Below are experts of layer 5 (counted from 0) of a mixture-of-experts language model. Rows are named down (a neuron's output weights, with its number) and show model dimensions 0-159. Each number is 128 + 24 x the weight over its row's rms, rounded and kept within 0 to 255. Numbers have three digits each.
Before each expert's rows: a language model's description of what the expert responds to. This comes from a sample of Wikipedia text that the model never trained on.

# expert 37
Description: Leading digits of numbers. First digit of scores, dates, records and table counts, mostly 1 and 2, as in 2–3, 2/16/1924, 16–13.
down0:156128110119114156163129140118112171157131146136144135109079092103134132125146156134158140118105143156095079076132135117155079135117106136176122117134161136095150143126167129177097142106119133119119111129113075149095112106109135123174167126117160131122138094133139098127139096139122116086110144154156185069135093087120121138133124120161116130157114102089098165153128099147130139142126150118108143148138114118103200128118120153192142126127145129154134148109098128154132122092137130
down1:162092100152186159096110169128141134146129104184092185125133127111140143147103151097132123099093092125137149099083127126130091102126141130118133130124158087118127116159139156179135126131098101116129141121118116109093119139138141159107136143152147117112156134118124166125130094139139094148121128149143160062133168117117145143104114132118156140154145146134123094142092121150165172130150099120156178105133145110109156111147123149156154112137121116111160097131117090085149165091122076
down2:096118149177070134148163131101132127149097139054127082120139162104102100143103160177119144161140171169167126082134130107107160101113133128109122110116135081129150170145111099073149158144131144130127158133142185140138147091108165129112113121154130149121147142116135128141120116096168123092107123096114141122109170100116136152131126162123126134136101154149156147131114135088132119122126098127129108125153107120132117090110066152109112122101121139140154130168131105128133125132131177
down3:143133114135118138100089131162103136148146104109145116112154150093117126077121115105130070152127126111100057097136107171141187104157104111098137116155095139103130126112145149123156143105112142117136122116142150121142124127115144114141145108148152119161136174155114192104102122139135167142081172089155109130104113119135143080156129151145151169140120141114143128142110135113080134139144106122118113137140069148137170158169141122109116085126150113104151161128098128141153110128079143
down4:077170137102113111136063126096150146148121132121152147150182089116128148112107132158155112121139059112116143125092124125156138103173165142138155099145112108131098115128178106136102116168130123124131109117126132156127145115161212131142129127129116129127084115146131117167123116141084168123167153111108080151124117117151124083136113124124120087148117146144146091117154153098107109127093099151122107123103176114167138152120154165115153136121119152104118131125147132114142107141110102
down5:171167131105114117111084143131093104098086199124112145088124136139120070115124125125173123128154145118114144113155126135134127093181147162094092136133122151126153126164151151156100102128114142158117107124129135112103146117133159087178113137112127165127126114174119104102155163107125093140123136133088147112145129108107110102119147113126146108153176150129109096098116091106075112150146153118136142180085125129100117141158139164114155127137153137136147177154139110114123126102131102
down6:106106109119094096105107104148105171146133118098096130138109156148120120131134110117148126154146102134138118183126136160133121150120140116141146172135151170101091132098093149097067093095165113119122095119116133187099127133170138171114137150130115156154130116121121130181140133058138144144091118158139132127076160137124132115107135113127112113123139147129122144137144088149152148084112102160129101141119150144106119136141127115130131130115190118146156146108127161161161144101078173
down7:152132134124146163150150176136118106078118133140150152108136089121109164137161106129181133129107151107126114081158148104114154132134139102149109132099133137150162155097140139177188142149105125126135137146140086134108116137079129115182156116120155096101160149169114097119167146107122071109117128130132110108145153094108139135125107122104132142137112119121138092180117151126129108159177116113153133122109086100138150101147094126112118135143076128126166142137109094116118105158116076
down8:168138095130104121104112085150104131112160128107090122078178154125154156154108131135122124109122157079139149113144087156094120121167143133121111123173123101152149092106127132156224127104096130138102132132142122098161136107088120121090103148112134087110150129098146148127123122111137117183126125148114123145118120112092106169156117147142167132140119090137137135172109193138144121127133130162149127130125109107149131114150105090090118142140117130139155106140145131134117115178155103
down9:108140112102121103131125172107141151164145142138108147166119140131151113127174125139077141196144088126132132192120147110150143135132133144113164160120169146150128146110135141113107121111143119091081184128109094078138118128147136107150096121145109141134115134160089136140089117119115170140137118128129130162103107149197133090118152116142135078060125153116139119143128130104111105121106164121116115097113109128112097140134158134155117143105142112123167136107144087127123159102115078
down10:116147132158106088102146142119184137174123114109180136150144113103128090103116147153045081131159139139115098137140151113190147110141096123120134117166114129124103122102110155086099118113098132115126141144119137136141139137156144105147116107111123132123103146180129139153093109141136204146150155124108130120107065138154108123155123154149159143086110112133159134132137079166113127124112136098084117127126120137109128111173166138117170133113131122138091121117131117128115122098145134
down11:124154137111121108105105101107116152163100184078155131160133141129136116121128177137122106093144137180100160164088115143133092124099120144108159127119138096136115153130099122132145123123110119137119112185098114161164127102127149103140082104134099140109132151160152141150091101132108156130105135107105164146150114158100105126133115130122111115136128133134106127094089118120125114113175178076120167134155113183120167114140147117163164137100125154085127090094118084131137163115116148
down12:128144111126111117076125148163109139140106104095154104102162144098122141124108126119152096117098137093106107100133086174147159115181093159100146101153156134117110118120136152111119124146108151103124121093137115102131122088119162172106148135093165150148117178157114153106103111143113120152095165103147128144140114111127149110117108119109162150173160093149142119119145118130130111127131133097126155164163109141157188169164147139117118106130160109094161127113124100158173102146078126
down13:100119060127119085147115123159122144164136122098139116104118136103175099148132142117131120119170132117143101116060137160160109112085116122139123165146127117119156145127138161121136116129089134118119140118109144128109132114118138150161108093158084172159081121115117146176138144105143190138136159153138142143127123143096156129124125112137126118129119125101167144171145158114126156086145130148082175060126121159120148097175130137121130100104174135137112157130135107151090112114125141
down14:118136182160119137153114117138150118124108122118123130154103137120161127137132159176094138134148106138139100107100142122136186153137139121129084084163118149117127115131147134133098160133137119151125134156165148121128113132135151154131161137172152139134128096141108123132130131148088114088139094146097132098142053079125117148121139121101112169073150119109128113136106103071164120132115139097118184080188138108096136125108126120095130132163116087131062122130116153120128119122117102
down15:159122162096169167143116127115110104095151160162112132128111102162093127091137139140150155098105138127127170099141133115108112156124156125144108094058146120108141109142107105127172128139141120125115152158140135129121117162074132131089154125113121113115156120087111104115119162125127093125117116124135151094098192103130140159160169147097115120127141130169073123117104151158135132126166143133156121133117116096133102101088104111133135182166102124152116099132132181131100138094164142
down16:086156168084111138134120093087122089118110122149114119160126106118100149128157174141090111099120155130092154175075126115097102122138126149128131118126105152096130103126133090126142125125105144097118115150136138120150126140137119105162152111144121133121101133134159124111104134184117131173153129126153131089128074128160125125118063129078139098089086095106155156143066133159152131116108145120153180135155134139130140129152167119169105143128104084158120126123151135123128145154152124
down17:107107097162123081134189104143137149128135074105126107119167165133155135145136106129107092143172157129165107159118125170149151129109113110122098180192122142113160120121155118112113124106133100114138156104120120115136156089140114097139104127153127135143110141111143156152153134110152111138110136109076096172099105155124121125114135126139142140096092095134169117200163165100155109118106125150128139141138129133113133136135106139142103090106156141132131131105148125182115080161106135
down18:136119152144111154121122154111147137092110155125146112135141147096099131122152098141124139133176106159141148164108108124105121166117158122144127141148137114134159138137118154101102102093170128144111119140113107138117126113149113188154139116127107135144146088104148082131132160158129154083120148116079107104145091126122111114192134086175068103110154147085161148154147103091173122149074122130093107163165133123120100104125121123098137119149130152119098192113136139114096137131132130
down19:088107109162102085111115081145126160168090145114107120102144119104118137110129153121134097154176146156141114128104105158187147089121086137119115139163132127108141121129142093080128138086120118149126146147140131143119150127134160136102119100131145173125132130147157181186104111136151124106122109104115138170098116157117110126138129126154130131154111097126120107171110143104123123098125124130101160085173140169111187141161124134144108112090134118123150109090125084161162123158105154
down20:111170115150119132157151150094171104136137131118152097172144131100143145144111149147074134093109157132168181118095121141097157140098097145086158129134141123140133132149118122100114112179131128080134108127100141121195130117102132126140102127146106138097144155143134161147132100141129091110138196112130139170125095155111150148148136114107166153093098103111176141135138132087135122127106112143166144150125098109141091136114098130138110085096113151088107147129154113114086129106131127
down21:124141117140133110121119088141150153134121133144120150125120120169156117143137108166080103098136078115137090127136165119212135140132142137134104092130129158136154127091118151134057137120128136150142120110122104163139080139123089132098148114114139142128100129128084111140157136112138152095133122132116097081117110112169135101141140128169135125142145135125190166135138144136135097146092154133125078167119141140078104164121158121106152112154148136126119136151125172121123152071079130
down22:074125159146123093161167092111144117145130113159123138103090138103126162133117112138110113169172104134162068106145181090138163126102134127142091139143153161134155138109134149127101129104097126138135169098143163133119109122127134129174139124135131103153107163102120133162134160132117099105139103112121119119107126078147176147135113115134079149131118103152161116205127171148143119136143123141124142114156111059142113113110100122116156118142157125144122166112139126117125084126115097
down23:115116126105141168112097143148093124120075162133124109093159105114093090124152100089191128131183147127141156140159070129102163113098133135123101117143123125087146133158138142150167112107121126175098132151125128136110166144096170153128118081082143136123144147134153116121128152121143098150143133130123105119153147093099141132145141130141152127161111150180122057114114167127108164111130126130159131105162128148109125138147099111094133110139125104131101099128131137088136117144133073
down24:114128097165135125081083147153130144146150133125165111126135108135151109090152100126174122162107139082132078086151161131156127132129136089161106157117131143081112106148153157114106101122167140128139124129163113143105131117126162127158114128162151135124086127131124125141133090087079144124087115128091133110087163139136148106128109088137135117167157191107108120140113093137118110122117127156131124136115137131067096120152142143112186110140161120123150178131148148126139137086091129
down25:104141090158087109140139103109106091132108070127095147141101133092097122161114163126112133110151168174140176147069133139112150121071128169104170133129124105122137156133104114117114131165086112093136127149117091107135136187150127164117127151141138131092150134129168171121113130190132155122167169131101116074142103159101127125151132143154134111081115101091130155155133161120141161141113109145122140138125126102159160141121124139125116101133142127114116113100122126128130129124159117
down26:165146114145090119075141140137111147150130123089152115112139144112102132083122114109135118147170195153129088098151104153162134091150088129135103136100135126091135131147141118078119109098123130116172128101120121144113145092124150107111089182151123168151107148108136113112104099110144092164084131131122123182106122145139106099118126131140160179153146145124161085140145102138117153138125163137155131159139115142148128148163129142143138079148153104122127106100134127180153118124083139
down27:093070169125155122133128197144124088138158117127144163138074105072126139161173109118165121152112134143119110117155123097124101134109115101124085111104149175133119190121105123134100159102120136098137150122134117149124126139152140165150168138150165133104108128097117137110163142114118101123133070125124121074167115119133154097082126120145122106134144137119100141104139139186149128136107132106097121142104117112160126097120145122116107128128171105174113112134130132138152149118168139
down28:136151120125135110108156118114136148137098133108112115121156122141188145135075155122129176082103096123103127099102128141049100123206149141114151118127092122144135137125134116132178155143089135158102090166088135122133131116098163116134129120123143110109100155148126128148145096136112117185137157138157141154140152097113110124175097166075162130108133128136164126126125106100168097103152120116123134124120135154138153136137127118094130115140078123124139126140114125118162140177125090
down29:164144123119111167132100145100138126081135177136136141099165128127095129077155114101104141078159099121149180151126101151133103139117164069135104120111118121146126118148120155143184114119167142149135091111135134159097121117073140126103112135113104143131173140131153143133172127128172159099142155118083154123120104125136124114095143122144112129108138127102088091069143141117138092123153140139144152137127100117122107094155118135126125104161077118138149137131165168173116102123137116
down30:167135118104136119104140101176122104153128102110123120138160164137119121128072109109140103094108080049181107134154108185109126111164126137109139137140096135162110079120149158102120117098150144128104103083142133129144127120107125141087086161139130128129121138126176108114136111123089139172110153156143137172094181157137155128137127143122148115151130127143108145130141113119146125118133133128124125135082099151145111188138123124141170115088174124126132146128150117134182129139099126
down31:141146095137122158088112173118133124151129126150182100103166101103124145077183088121128120112140121076120091155157119163101121137170114126119123159144112126108077097125142143117213130110152127108098179109110124130097122107105108120117101118129114133135125146149133169118125148109141152173132127131107140178100145120129138146113116118114156118110132120133159105082137147113118173087108114131127126107094108142152119102184120112139105102131143117106160143095144134168132156159124144

# expert 23
Description: Prepositions and table-row names. Mixed group: from the, into the, made, not, go, and digits or name pieces starting cells in football squad and statistics tables.
down0:133129123123121135140137119149078106161132150114109163136081088114138127080083085099128172156146109107133125135071136150127124153129105105157165117106162155157094133127128152140102085127135134141134129163160118169126137131126147148113136144079115130106146116124151164128103129162170131101135120135144144116150134132157165131122155125154138112122125100124135092109133135118109168130118132171132152086132093147134125101072092108169203112106109134149119102152101117057163125122118117
down1:126107163116112128138131119151111124156135114148117138140103143113129132102144130098145119120064126145109123142138162082148130151105100129121138174152118126111135158085139095153084120096119136152135155196133154157146123129131101117122123114126150137123180127134126073128100132142097161149147137094134174141159163113083117116150100123139069132074115093125146108107142082155123122185138145122101128150156115106112150132132111130137076129112112178132135175107125109143107120185112157
down2:145123163131134130114131157091131119157140149119145122132074100128164111109132111091134120124097109136137132137132131133121139138143057117138120137098098162187088125173152156143113124123113113094133111091125134147144137160122088161105134071129090105143169108093163128139121106145146136138146079066160125111136102130135142120100096099115116159153141117123122169144102144139132177087122158119090147121139151121109173123132116155102137103126137101136137134167134145124171165151115188
down3:131126141110129093167154136091149135125125126121143156116152130118137159150111126103177155108114121165102098143141108100132131132156107116086090108118110121143133121077155127124126142137088149145128125122096155155104083115167165081085138120150108112158146124087137164127137101151141146141127162143165131130167155076099120122181174159148157148121131125129122102137143090123107172121151114118134125148136170128153095113128104089136082116088123111085126156156112138161176113141130087
down4:140118105114138133096099109111149139142153123100156146112158140136165096134094164132120128152154097153106096149128122158166114115138133124136139122134111119150100126107126144115127155097115098140150156117124144131137104116144112136133148147124090165197125146095117120105144139082165121133112094157129174115121088099167101129072121133147122159116138108156128134102141107127154170110150197112164133111118090132185124130081110065134147153112078138150113110184110134106110138110119134
down5:110122073138127167110096104136119084148126144145118121131054169149154098092108166113122152132118136126136128115138172120138093125134174096131161179127079120159108121124113143117115098123148163186154166131129102109143122111108116124138110133164101127114138118134181160141178125131115078135147176138130156110113134144107136159164094134137108106134103110123118120123117117116091146137095135159135167147118160121139131167123126115107126130123081178101121136074100109121101122125137106
down6:115148130126129134096117151153120138088094152170131104135112148108107136106119100111096168135126126128126150091152140121167138156120200147148128109135121124156167098126170131131156138149078114080151140135088121162113123112138115161112095170122158124111169107164135159144141165106108114133127163142118135122145105112113131096106116155081126102116111110129164124135127140136143167093157137135141111157106150162080142155140137077136114068164126098117175132097126157132130110080105140
down7:156113113121118130139112105149120133120126157148144126114127120120150131184121142152132126126164105122133131142148125127095117131125163111136114093115128106151138119145128127112102109122102116131137146112154111128108144122064185090142077148170123110116139106157117151086153149077113138140124120175104163108150133116131132159138161142092161177146123131116115145106018162132091144108149120114126126180098157115075126111124148137101135103154118112118115085139154163165110130136115166
down8:148091069127075144138105115142103143105115095159121125107155098120134139069140086151131117139131141144086113173117131126149093134131090132156109131166145122143108126098116125118108134079149109129153123183155143133143151165153112132155165146092154158133159131115109140180111101179121154117127077118130101091109124138131108142116130097162138143154095123101115142138105136134091122156119088135134153132173082149100147141134123135169127143140098141147126125139081104165111155124158117
down9:153093143097158148133126096132141124121117108154132143101100124131105123125134177094136150101152126156110150122112138116119165109135138100157110147098132134114136106103116120127094148180124087120125113135156118155031140117097132177149146143093103196092155145119117131116140122135137121151129110174141127122129113085112110111171119107150132169128140115114157138120128119167113164091103128125139147125163166068086146125136163119111142110158155142131103084114151172146127118107101139
down10:120131106150135141110091142098125150166179136093096130119170117129155143087113130121149119085131125136166135161133144144143133116115127112112173147107128146146158123098095107136151175117157083140127113134140124131148124115139177078137109155126099130104140180150096195107145152078090093122144140127109150155150139130138138141107120121101083124120118128124144150155115101072177128136130125131130138138101124124164110076159098082103124156112092114125180130125138107114087121120127105
down11:152161156138153148140148117121133119120166132157113098108078142145137130130136139157145143069126134116120105129093100102122118125147158162167115106146137111122140143134145133161154096120095121107115136117126132101083077137127080110116167117130165151105114129127173117142067155138152122075148080135089158120120141137141119163121127130145081138156169149121121161140131122158153140175164087133120157119112107084110140115073098105177143090132128088127109128113133132139100135133160159
down12:127111137156149097150149136125145139140125122149089162099137127134162177148102143144137117112107101155114156109112129133099114113160074150139134119131142157185163151119105100132177129117117076112145139108120172113129073123099119127135097132113136113117135163142115114056084094131175095144131117149123122132142161114154137138121130123153150165095150122126144114138124113127107155127135125129116098113103131150099114098103129125154176114145114105121160076146132138064183147104150076
down13:131153123144120100101116131132136126180090150132171163127119156126077105168097117140181119132134126110149105098128125153104145127178103068120165136131145139130127120125118135178138110103139107169134141131135071108170163111104183109118123151127109085117100112133136142154122104115084157150178159142108194105118161121112127156107128121125092131127137108101105113130157101125100107149132143101124107099149135141119085134125157119132181146089128096149142156114127149125148107139109130
down14:141123135147118076100163127183128123139100101166151129070150165098094111098184097120106143153158149102175136119128061132134130159063109104153076105103154104128140118117133106168139146162101197086123140096148134098119101095132138115111147110134124133128089109121109141095145112113120126164112109135164128165150127129162122106143107133144153133134134158143130154122146171092124150122128141124152147153118164152144122128155117135135151110158129107127119105144101126148134128129107121
down15:117111106132119109096132107091154082164133094110106126127118135110152091130082120122154158142146140165111137112129165149125163135144152130167131147117095158130096142118161159101099096125125134137136089100169093108117167163126149131131109172159107122083123119121177121134165108117174141110193117139087143091148111106161111132116130112098121125158132103110115083139070163162139162102163134147140148133113127132100146142100087122161127117131139124157113111155126133094160115161108123
down16:110134100121104124164117158125153128110097094113099119186158085157133142170148137143121080095109125127159139109115140124153125128114119123139116133107134135123108113104085112116151101113148117192158152106109119096130152119148130143125108123142115102126176129166106116173159134112140102082150133127162042118130120111126130127154151117132102136101118144119150145102108105133142136126115081134159084139158147155183105117141143161117122153154145116162176130104136156142133153158120066
down17:131087126154139143165127119126118135135123124119157125130121105145162107108153126122188113122133129101132083100121109147121106113108131077145127143085116122097137097113149135141127113137154132148119120134126130130133125132142170143142167086185140134168111113102129065131165079170109182145149102140104072110068124116129120148112147110184094132086163138138145141144123169120158116118098121168141120143171134081168138103142102131136116148101147141139109107098116170123105096142125141
down18:136115121147171114129114075093133133173137145124167112108082130142130081144108142099132154136132131121118156108095159131106148121148115090171107172120101097145123143103145174092152112100124150121142151109156098070117128148120118149140127123134115145123147143111179115129082124116178123133169124125116096126145077088157110142140094131130079133116171115137101130149058156124148151096128124153125124117100125117111165135093117109164144097146107133130135112140152151103151155173121148
down19:100112161188113133160164142126144144131088137146091099113147163110094129127127124105093131148103140108112123135111098089124145133112098128125145114137099129137148120163125159131116130148139133104111189119143157114103106142173101113112126077100169156099106113102126080154111156124074131120130095153132094147158128200150160137122082132136131110144163150152143151145123140132140120115102115100115079163165136140117134118131114172150072107125133112179110123139138128148152155134104149
down20:147140134157140136117109133179088098146085112119080131156173112065104142125124096125099126118106177109138125140157124157148129121103121133121128133106116143138097091154161128125076127191100143111080093162128175150122132115162142099178135108104116095144100117124137131157165126134109152171143139109122106113136157150132118124108136137082138146157128135114179084166152118121086158133099155128068130150138119110129144138115101107126119133149120125138087142116113138150140138153110154
down21:091139144156150140117152124116130124148103153133129140121088106099090116134113129086135159144122081134142152147169155132142122141165158126123142125111156144130135124166119140127096113159132111129126129142131134123099131122070148120098134119121146075075115161164127176142116100135149092099152106115136150124161162120119147086146187125103151137168091145149081126111164091155073122147120117143134094089117159092129109103117112145161152141102142142158177130097173097113114093114111136
down22:132141107068103145139121153120111151132131138137130140139175128102160111162126140121142151113144153122134152139157141119089182154107105127169105143101162094111121085153101110134144141124098111144145076161112168133104159116119166144138128145127122164140052120124102121145120140129124132112131205125123121113117136113111127140146156126111137144143103124097094087084104142128083133116136153116108107137185139144131114172140128125091126133139136156138112083092136129196159095118112152
down23:102093136140120122165154141139102097151131099117069083142095115151145156136115113119163122116134131124100109120122129129115089146117092143116148133170163169115105129129115156181131131128124147131127147161131117079132140161142135104142097127148135124132161130122166048137151091173123099151109139101105138148132136126161095148144140160098096100130106145119135147174127096096166162154147124124117128144117127175114131072130121162112142099136140154118136146141112099085140136154095068
down24:119110125126110171165133109126113151122097166095077099165124121106132118117081153109163104136107157112138115112128151134143168146123104145125117164119099126116177103114127130189081124158155175124084123100118155146117119134146123134175157134181117134121109133147146109162150129135124129089183131122120104125110123140131147104109105133112079109162172123123097095119160149145094107129118127154095143122128134087149105153115081125130128156151111122169115159116106101153159079128141157
down25:116147140139110121106149123145105162149182125109073149130131143138107096130183132162130136125102138155156125130115100109145104143152140145130118112107115164106113146110074118145113131148158136121106123117109130137154112113149118136085128136147153171104063094140088140081149147121119141150142174093142121190145131196100140156149129143077100063139085119130137107134111101132170103117139106134139116139131100146124171140172112123127114132168122155162128146138134108151130121129124094
down26:111114132160172123126173130073094154141090155164114179104089126163121108161134151117113123148129150128144118107134087137103091110122131169146106125166108118110155127122117145110136108111083108133111125130138141165104092097107103153104119140120138172115129109098102137166132120125161128106116123177125121129127175115139149200136154151113152112094082143089138123135108105145101106140115121123128095104117141130125107106115152118116152132114120093131172163151140155195142180113149126
down27:159115153130140111102123120186099125134106131104145120146147128086085095097097125112111129115139137114105105150171179113157130127159167094123110100116161136131124125122121124151148130162125150122088097143145129128121124089139109153109128190118127088102113116138174142135121116139125138125156163162147165135109105122136122079140118153152114114140170098117123123104153120119124129127091153149096118091123166101164188171114135094152123127094144154100078154060116118112142096143111141
down28:121136153122160141130132126124134122157090150083151130129161161121103137129109180127109151116108085133112125159141146128131125119126125111129127135132160120142098139134129081113157113126135117102131087104095163129120120112137115096078110133101152107162094166145151114140101142130115080107106196095164197146173129124132127088139117163100179083122153116128138117100127149102157116134123146133137111131124089144149147143095187124164129125132094155099125143072152132094176117125108139
down29:165159113168115092047145153107146105145129165135142124111170125109130124148109147152135128151167105157126095153112146123144156171124114101083100127116110126156126170098163139130158134110092165117128130115132108101108119137102152155136157130113122122134104116099181138115127153073144107140108146158094170128100115104153133120112141151108129143129132132149118130125136146136159089103176120135113133093098097136104097128105100075114162085146119100170105136125144095131118138110103177
down30:110153131111146133169135116097132123086102133103115133117138121142128137092152144152080108125132102127126146182161073152137162147089150134142129090132192099107149146119171112129122147127122135127130145104127118146101149124149140119084119120116147123073071104133114117155160142132129128095110116112142125101132144175140149111096163111117160096156105136116152103137113181134177115117153115095176090088144113120104105187119133123179158129137154153155121101151122127145119115103116113
down31:140117138099080132125146182112094111093121131136125117126135133132132161172110116170121118123155130129144127092148144129153124115128110196126103147131115156153083120114121146094170126115079161133135127064125104143118123110130123118152134101140149150082145161135131152138154128098122137159094114158146145125106161108114121148101142126123123162126127130129162149134111094150130131117173098120090108159132129157094137155133131101085104094150102068161163131104149140182124109091072152